{"n_layer": 8, "experts_per_token": 4, "router_score": "softmax", "routed_scale": 2.0, "n_groups": 8}
Below are experts of layer 4 (counted from 0) of a mixture-of-experts language model. Rows are named router (the router's row for the expert) and show model dimensions 240-279. Each number is 500 + 40 x the weight over its row's rms, rounded and kept within 0 to 999. Numbers have three digits each.
After each expert's rows: a language model's description of what the expert responds to; "gets" lists some tokens that make up at least twice as much of what it gets as of all text. This comes from a sample of Wikipedia text that the model never trained on. Tokens count by the router's weight.

# expert 51
router:472490539589476519548491460545446518503562436453550564420543543530469577536440486555523466526472475586441487514530453501
Periods ending sentences before a new one, plus name pieces after L, D or Z, such as D(arl)ington, Niet(z)sche, L(eder).
gets: ".", " L", " D", "z", " Z", "s."

# expert 14
router:445526457520514494480495486521491456500509482506454578531468558485475559541546535466462503512496498571489485546480462474
Coordinating and, or, & in lists, plus opening syllables of foreign names, especially Japanese ones in tables, such as Yuya.
gets: " and", ", and", " Y", " &", " A", " E"

# expert 18
router:443572504508493537494542517539541513461456549523421470460547532424434486469461477581527524577521445548485446529502455505
Common prepositions like of, for, in, by, during, often after a noun or verb, plus the "for" in forty.
gets: " of", " for", " in", " by", " of the", " for the"

# expert 5
router:510526465519530498475518518521530466488549537496475495431505557497518492524418525507492482509556472512494515481558486473
Adjective-forming word endings and common descriptive adjectives in general prose, such as -ous, -ical, -ated, different, large, similar.
gets: "ed", "ic", " and", "able", "al", "ical"

# expert 57
router:490551523545486493445514508527500476483517407477502548534508520462533529465524482564470477534514521557507518467503519502
Sentence-final periods and word-plus-period pieces such as ed., ers., plus capital letters and digits inside acronyms and codes, such as UN(B), 2(005).
gets: ".", "\n\n", "s.", "A", "O", "I"

# expert 53
router:576448507462449463488533440477510507504510541534532496563478500413433466501572529485491514489441473525470574489459548497
Spaced date prepositions, month names and event verbs in biographies and infoboxes, such as (born, on, released, launched, Release date:.
gets: " in ", ", ", " on ", "ated", " (born ", " "

# expert 41
router:472549447475518495533447506540475487552492502478542599469490517563493507499541478425536446422497456504529523448554533551
Periods and word endings that close a sentence, such as ed., ations.; also syllables of transliterated Chinese, Thai and Vietnamese names.
gets: ".", "s.", ").", "ong", "h", "ang"

# expert 55
router:553554527476520456441503563508509498550488525520558476540444471491517504561465440518469530536479505562477520494492472475
Pipes closing table cells and rows, commas and semicolons after scores, percentages or names, mainly in sports result tables.
gets: " |", ",", ";", ") |", " |  |", "–"